{
  "n_head": 6,
  "n_kv_head": 3,
  "norm_place": "pre",
  "positions": "rope",
  "init_std_qkv": 0.0244,
  "init_std_o": 0.0,
  "optimizer": "adamw",
  "lr_mult_qkv": 0.5,
  "schedule": "wsd"
}
Below are experts of layer 4 (counted from 0) of a mixture-of-experts language model. Rows are named router (the router's row for the expert), gate (a neuron's input weights, with its number), up (a neuron's input weights, with its number), down (a neuron's output weights, with its number) and show model dimensions 288-383. Each number is 128 + 32 x the weight over its row's rms, rounded and kept within 0 to 255. Numbers have three digits each.
Before each expert's rows: "comes before" lists some tokens at least twice as common just after its tokens as in all text; "mostly gets" lists some tokens that are sent to it at least half of the time. This comes from a sample of Wikipedia text that the model never trained on. Tokens count by the router's weight.

# expert 46
comes before: ".", ",", " and", "s", " in", " of"
mostly gets: " MPC", " away", " films", " JPL", " Genre", " months"
router:137142135120141099165107117122142135180118145136050148059090153122166112135122121086131146157215201179114138131091118096140168188163154142130094138169221111168211064135113184176078110097090148139112119154188111114112080122138100099117091154159114175139130147132154126156139129138120079100
gate0:159121108124141152122048109109145091097071098159079129142134098115119165125101130151115072118107168136137171101059125066153127119140112101149126152079160077162141130096097166173148085068188181110148119108146132130117171133070143117149101141188113152180122070151175118129154141182146100096
up0:148127136158075114127116217123172095165133177074118107105058079155134095132089159174107146121159137142136149115133123157103114172106078117096125179141146169145191127114142159177109099064164112113146084113102129136145117111114132175133119139098079159117121124094152097108159055095125143142
down0:190130112122083148134088156122169095135081194099139101148096107145133065134145090192127132185175167141099129096138203179182101096124165093141090206144112167166144158143164161123138103137102174111158143093113131112158134152130105140170084122140125169160124102093151082076163139112176107142
gate1:158078118189126115079137092109109162120173035133121157176120130108127176172157145151152089139185075121201091083089166138126116152097145147158135106126137149115206108112106125128123100107187138056178122146107191167128141148146127089167124113161085180145152104154143083157163181172131103111
up1:106161175098145139146144169119154104102128134161125143120109120175164107149173202167104131137155106143119162146148066184116167112097143125098087115116110118085082106124103127116149098136104131133145170190160072106170122123086141158135123108207161162097119114077133100134075154127153115161
down1:149083172116104122096126125095052153129112125189134092106132137139142139147143159113114142133106115130049125082159123149059093117078190097150175087107126115176133107087081136110147110126134073140117101116181124161112101077083112115119112109134153120141093135098133167171128098115174130165
gate2:124108090081114134110146175123063142139145164130134081091106124116084123173102169100078125122199151137187111127100128157070106122177135142160149127044130082092121066125140140144130094192095125123181156150229076146129085126129137151139192119133080121196144114073100135141097131170171118185
up2:097171121123099200150089206157124147141127139106131106095171173151111096186138146123112162120152085123122111107140133104144135084107128168161174111108130047161114149123118144124123136129154191206083129166094144158127073184185083152148089124151138113126192096082088157175163096089158151151
down2:122140194126146188122133127056074164130112102099170096095100070150095161125077137123161094136074110107145153192141144116145137109120155106129176120150175101151122120132145076133198124137162141082164147173087190144166104149131071134142114083117116148107141134126139098159088115108131116066
gate3:214194087128121148127122104080176189118165174113084125125155145164183151091118128143144127088115148113137168087123160147099100129133103099216116109193143075103142065083138133138120094086169148149152126159140077193096061147147202090153109092149106179115138170110092146174128147134187060113
up3:129188080145130162101132155161151083130133122178098145100109167120106088164131129127143132160139095109168189140164115152092149126106093159096099088093175142096112142114132134130097113110060100140148119201099183107165124070208158163113127101140107103101111162072205141165104136097106089125
down3:113139177137152148154129059168135087209161105127095206160156162080151101116114151100079216085173158143149077054129098112129131088095154107127070115118144129136133104108152155068122131105026149115129128175081157135114092123096178105080157106138183119141138201156154084118120129066133123103
gate4:190157124210123144085059172078107149074151113104110129152089047129065136147178130160107115121145126118203122150116111108098133076125145069104151092115085170141195162181129104115127110122109137135098107145117175121126101241084121161149109130174114113172135144087148097102137130121089149152
up4:170200098084102127151102116071173139112097072097124142200090145117170122167118146080198114147155093101140132070109134186087094212111103158129088065137072147156121109110149063205068141073134135127180155111125112177126110145192101129085163168125142127063121106143170103155094160095138037139
down4:151148081164120152079136124149147062151068065123139090204089178079160108137138118079136091128115111145112097118108124198068171183141162176126120180117101152146128118143126112132066046153122082166161107146120094164082082154131102110163121109141166159118149134110147110113138145084175090134
gate5:178125167184140109002150116173115153086240092156131172061103123092150157098148123180171105121157124126170122082137127104098102111125113132054085118138100158096185128178097144130148061150161149108156117176146157150076099139179139135112092176155113157141171132137156119132099146141117127155
up5:076168144114119153181106121100167144181117145089090184166129139151115171055118131081154155107146163137161149173108150122123126124109150085131059164075137094166177093080108106127109125103115145089117038099134185101107122189151120134174157128091160068100158170109184152130182166110177101175
down5:099157152115147119155139109177110113121106121146096115118211090119125133125148158107133138142138114127105143175113067176121130101125136150209116142133163120130107152076089099089095068140143186124141081099128141123076187108098156115097146153175165145138205104206123159154106141144164134140
gate6:101079144144119102167109017158133118139106148107115091129135114106130165117080135144159163145139144126104103089099183115113103151153101123177115132094135144104195089190121109160131082123119086127145130080135122070099153220122134138117155102136104087154157149144165163076183138086188058172
up6:092113151185061134103076125142134074082171116134153066134181145090134082117112124119112114159079127126204126160139101123146130102132136086134110129110148114095156134114104087113177120120118129111100080066166111179108150061192110155092116138172100153144122160133189079115196094168111091137
down6:093091164162078128109086068198120126084077133112169125132100147123088062201105126092079072132202125194107122167111140127100155149157124170112201134145184145091122048084079133133146191150107159152094075138151124136130154081100133103134099087144126151143153137105157103133154129149108149153
gate7:117082040081089133134132171138154115202088149078142141120151139153142122120168163190072167077120106202167111160146101088117178144135168204135164134098170169135161076148187136103108145118172107102136113162147115169136056123111197144145104147116129099118076123147151089099123137153072068138
up7:129118111082110067142159127141098134116097180137123124098092175083123128142109149143143141180078139119103050133145189144132165153189153111105173177133124118138126101142134176102103095121177088120156138124159128102134111165091120164133141175129134136169142127095106114139154095122166135161
down7:062134139143071134081177154121111119120133118118122127081144140163130115067132173169104158157119124112129122113097141045170105097174073144132083144119123155138120167132144092121139131079097148104130132125071147096080096090129205139123121116160148093113092151151159122095099152167145144064
gate8:145103103122167151122136134104103120152168151137113117123120063086106199120092090110106100106118167152160167081079181138103108154133184208162117107177160150158143058127082179139119150151097134111150125128149162133080111126143123168102168179109110164126163180167181120115152068144180100147
up8:116114133138101109128164144141179151127134093069152089165116123137231134121134114100111142092144137060122164162130056122101072129134098107150130121160089107138082129142134112141174111188175105145149208162120161105154172122143134094051094113088138130126100123078113126147145124120075096142
down8:186080092138113095115130152109182125175091123119110167105144191120121154093113112126073124126127101179138127131103089163116179154173105152096103099154166110168176114083149168165152098118113126139121121132128123145183094113130138095110143182144144073184105177112115142119120073083115133089
gate9:119113159104169125118150084135145165131088182154109128113112092100115166166109171113169145170110142212140160170092156129111106166127180104160129134142084075193181146131120113105121118113055149099136150101110104078074120129130167176155065216205130152119054115169112066097126148086128139103
up9:107183123170111144157098097190174109129148133092175146178124117076156123105151126149151171091090093081179148127113117172139129103164086154117198129122118132111116165066133137132156078102110156153087168058133105128165137097116097126042154081114160093127182131126173088109094151159068149144
down9:132137132196128164112141101078159106147104108134104172182172136160174123152133134141070142077159113123081118137070104107132127157099154091147166106079157137174161119107125136122124038145126192198084140158121162101170115151172157093121164166129163132115082169154153115133149132118123162156
gate10:125165117064148098137100093127119135113075186142088186178135149144102180111193157161116190064168164133124110131132167128146085161088111062162067171114084124138078111159174091134119102123074116128139076139100166081152091182095128120137130134148126178122121143079134152156147108134153174068
up10:074131104129141077107092145137120115116135165115098100058109102149150123111139113130078147132206150194137150062130160156134090093141117160130033094156135105161117133151086079106187125104192181082174043137135094178121133142115119091163106167079093184113123107117117156127187099143177126125
down10:067100122089122073165083102179132073150158157150108083080109156183138108123140175060089160132139116084132140117129119135199125137119134121110113084179199133105130054177125133148140163112138100133073115128089121076141131146170105159112101113145177138115144092169118159102112133111092153110
gate11:094177158148100097152112120150117178079180074166167169143169186104124105081121135133112110093133110137114129129098119089132110113075187184102107097083135104107168127135117116183199103166133138150148127166144126206061139117180109157124182043104105149124157156120177102166204155125086107111
up11:136113107111136135174129134138099138135167115125128092132117135115145156191093086137139140172131161119091132181101146101162130092081145097147058182133158180081145121128127107097159170122130092105137145113122122100117149095136092158165132098154112075116115140152085100142129142132083107129
down11:086153188112086143171171135134110136167154132109114169109084197120170123153134097137058136146125130164174164160079140089147096124091170097115110189093082081049124140137132107131119181159077143118096134104137113148153111104188069159143155097089155165070128103180149068118137119149153146122
gate12:085140104143135142143148066079102109146163096151114156110132126157160116126160195143158185127107170101152080134155098144108127076162134088139088154141092162137170095077133126170145149064153095100148153162087135197118093051125133061110100081113121192117060105104162151153108145146173068100
up12:132133140153153107178169024099124141088131107131108162182170107113171124173127101104161142098171151136132138090072074200136129085153119083104067098098110091113121097069164118165154113145131149127108068093142155111107165125177127146117196150115081175141104112159102074099125107102148065143
down12:131148155141145183164150168096121199187081143069094100065162131108171155179103182141085128086079104178098119128155143147125077129080106098104108162120134114106188121110058183136135131051155112110179135195082115213095167074152135075145105099094115102124144130157089130144172103122138124115
gate13:135155189161188092114136111117104095147104162043135171141140122095125125086169129134176167144088146163173145142156139141088114156106120088150123146126065073106115051122164089130101128083092148145174189175102169124083057129198092115153143183137132106080149096112085141189123121063084179115
up13:133110108169121184153102166137170150117144133165127088156144142170119080190093139121109086165137124118157162094159128122124069077153163148133184128102130187094132131140155107139140141134122090138141115112180139111143121134145158079096064116089118086120113139102107159051083148096121137127
down13:146157119142140159152114120131143151168107098103121085094161076079108121129146089153184127197148164141068140108133179116067078092121151112163181162202178167131180073103161126093175057147121147120178139130109089183117130143151139120090135128136086115184125114093103154153116174105102144120
gate14:174078082154116072134176130106139126075145126131127107104109123066133148134124083139155104104153110161136163089156186155162062123128144192051092144093130103087079045187148096139149087098078132122134089154096070157089045089117135127119109121189141149158100128100088152143149115135119137138
up14:085135122112129130135195142167130109124164112103131150132117110183074108129144101175114087118105137190077128146114154094136087135104185133169127129108119127161099110082120082081140073147193158137034133116124151114139128122081116178109100097089067109147131111092182126112179146082122047112
down14:092133105109072083141088108165164113136098147181149111162124126137122118149163135099122133139078178170165090114188102170138115097140125138148099106121170146108123108135114125116111172134097093124142140125158124146118116101101093151141125031137106143148095127146139078114147113113111119151
gate15:068148130098160118176156081103122098125144099164142126170179155120127094156149147075137118120146152101116213109152175194094097113097148061161093121173159110134097117081144158150100146173131112124170106086081148081148131087106093142128166152136103133077062171140129122084203132117134139147
up15:137155151066116072145160101124130144151155148127123172117139143164143140114163104173168151118149098107115108192189180061111129100098064103104146144095154082149137185134090149157138121119169072137211140167100097036118118145166071181188095103098163145123140150143123104095129128158133145097
down15:122093136186162100134097111153095121134102134129203110171085151085118071151147197177074095139121072035114122107109191147155066084149116116151158092174203091131113119137091185128158157169126148140087119134138092165130123141166122130102133127089143131162145156223179106063136139089150095136
gate16:123132076123084131082139133177110136156158097093119104104140067128073150119137134133126168092072158127180119126155176058132080157132125120136080091130134150113188061201105162133127118154089094157157147128148160094116105144092190114130082139139120120136121152174090103129139189139137172114
up16:130144097112100114148148127134144120180117168144097098147113113196146158155064145128119168091176125159107058071073162140106190186114134110112133124121125124168160113119136139075112154159058069123122132160137112137172216133071182118147111164145159123090167162111103208107142168160143106139
down16:156132147156063098117133098128147108129126128139160138150166164106187163120145105152122195179152109158144108119144065142093151152201069151203083187169168090103192127121159107125139082062186164113082125125127099087176129109118141177113179146087117165170093102121113110157170101118122101144
gate17:156080093141118122169097056190145210136124158105078128183102120078166098073110080117170120127137143108094154142103091145133111166163116086163149148099094092198137021163144092146190155167128070135122080140176085093100124135153112098118104152164069137159078095099064156089129174074098124136
up17:149088180169153135153150029175158150095118167088110222163124135067142138091113118104098082128156133112069163126093102148146137146103073131187106095213084160120123068113143123121131131171094143077149115141121090158141123123131078130143087170108028113105130161147085163146116180092128106131
down17:103127105119120187126139169066183080103146141192167092120181128155150137123140144144146116162094118211128090105144120139186138094094165125173155153124071124111181135107140135126123173119119131122125151121116150133171141151154144201130100132112096144152144141099152159144173103143150151128
gate18:123122132186153154163118054097173159174127126178088109141105148182152170154122184112114142149139161109076070068114167170131120136118171090150117150131101092190182131051143140138121068154104129089092114134144160107125158153121128075126119167182117185092097169094084146043111148128109114198
up18:133155125190151161122064104169144109125127134058129110143095114185055161146168087073133135165169113141139218158101074149118133108136131138176148190143103143193156118064173150091128094082128117149134169135144121158082142063113078087142150159206103113184085144075127146102102093100104112191
down18:116126119078146096092058102100126176153127090144124143116202085108139151104174118112154159139079119147112144160119111124150085176095119116138150148101117134085087109136208095145147169122110145184085170147141139102072158133110144127106109078085088190185198109120144177152091127119114108149
gate19:140119134082188124122149112078130119140173183139084166175120103138173122149128094139120108132125192149099109121132140072070090145091154108109145112128069160123094081151160059164151078122093210104085199151172129104129131176138108131149081154173095095079101131083113158096100152160156120118
up19:152148131117123149126090076096146138086083150167114156149244142136128175150135090189134100132113178124161147139127045136140142164113172137112141140121154107149165116137092188109143146114189170172188083104087139129133188128121144104155155127125188113107141119094123102101151086121179057129
down19:093093117130091072086141189122135142104091131109152132135117130072124142034118145125093084177099115137174150131154106103113131132091106166169135115134116153122095125075138136124148100112189147103127115123094131058122153131091128144147105063163112190219131154128102173101087073101053173052
gate20:108163089115116112058044189144178082178077093107132199136141057143168161102150127122106153118128148148157134098170121121137122168072034142084142192163135106159136150147127068145101124086118144122134125128119154132197125155131084163152065118169065166153130094126172128113138100097154135144
up20:100120154129154157134112116133089069091140129117066135118108083112118103139215131098095120146132096132179128166161107159112156105127091133125133085067121107160213102092102166113152125088147138096102153159143124133169135149078097094162159157198149196125127123157096168109095169176106085107
down20:095128119110107088110147112113157093146074199126159055112157134111125119124176141191080122155094092110160061163140090092150087171049186092082105170175130105104130133139126087140145063162135129134166075160176193135126121124161149097138106153082172098143115091147144092160158144127116151119
gate21:133064112184122149117129137125119113102098114111120131117126077094134135152126085108166147133069154141115118133114095173131091098103163096136114116105173092094192118132115066113094147113036143146105133069158145146105115148093119102124166115156103152133125132138195155134119157182065154127
up21:100087121118147138154141104094103179093140103120095136131136144107211193152144112083134151121098123143075146108186125172139127135130157109113086122075160137102130109200075102134103093128060123128117128134103155167082109100157101148141144190117156185155094147098169116166121126119100165168
down21:116115109132109128119131149134074126085162147130123174102122103121060156122140136117122075205073108082150101097104120106193102062095083149127141141104160118141141135175134117092153190077100123162169104097079174152156165144115154143204118147158130123176124135109114083144048113160126131094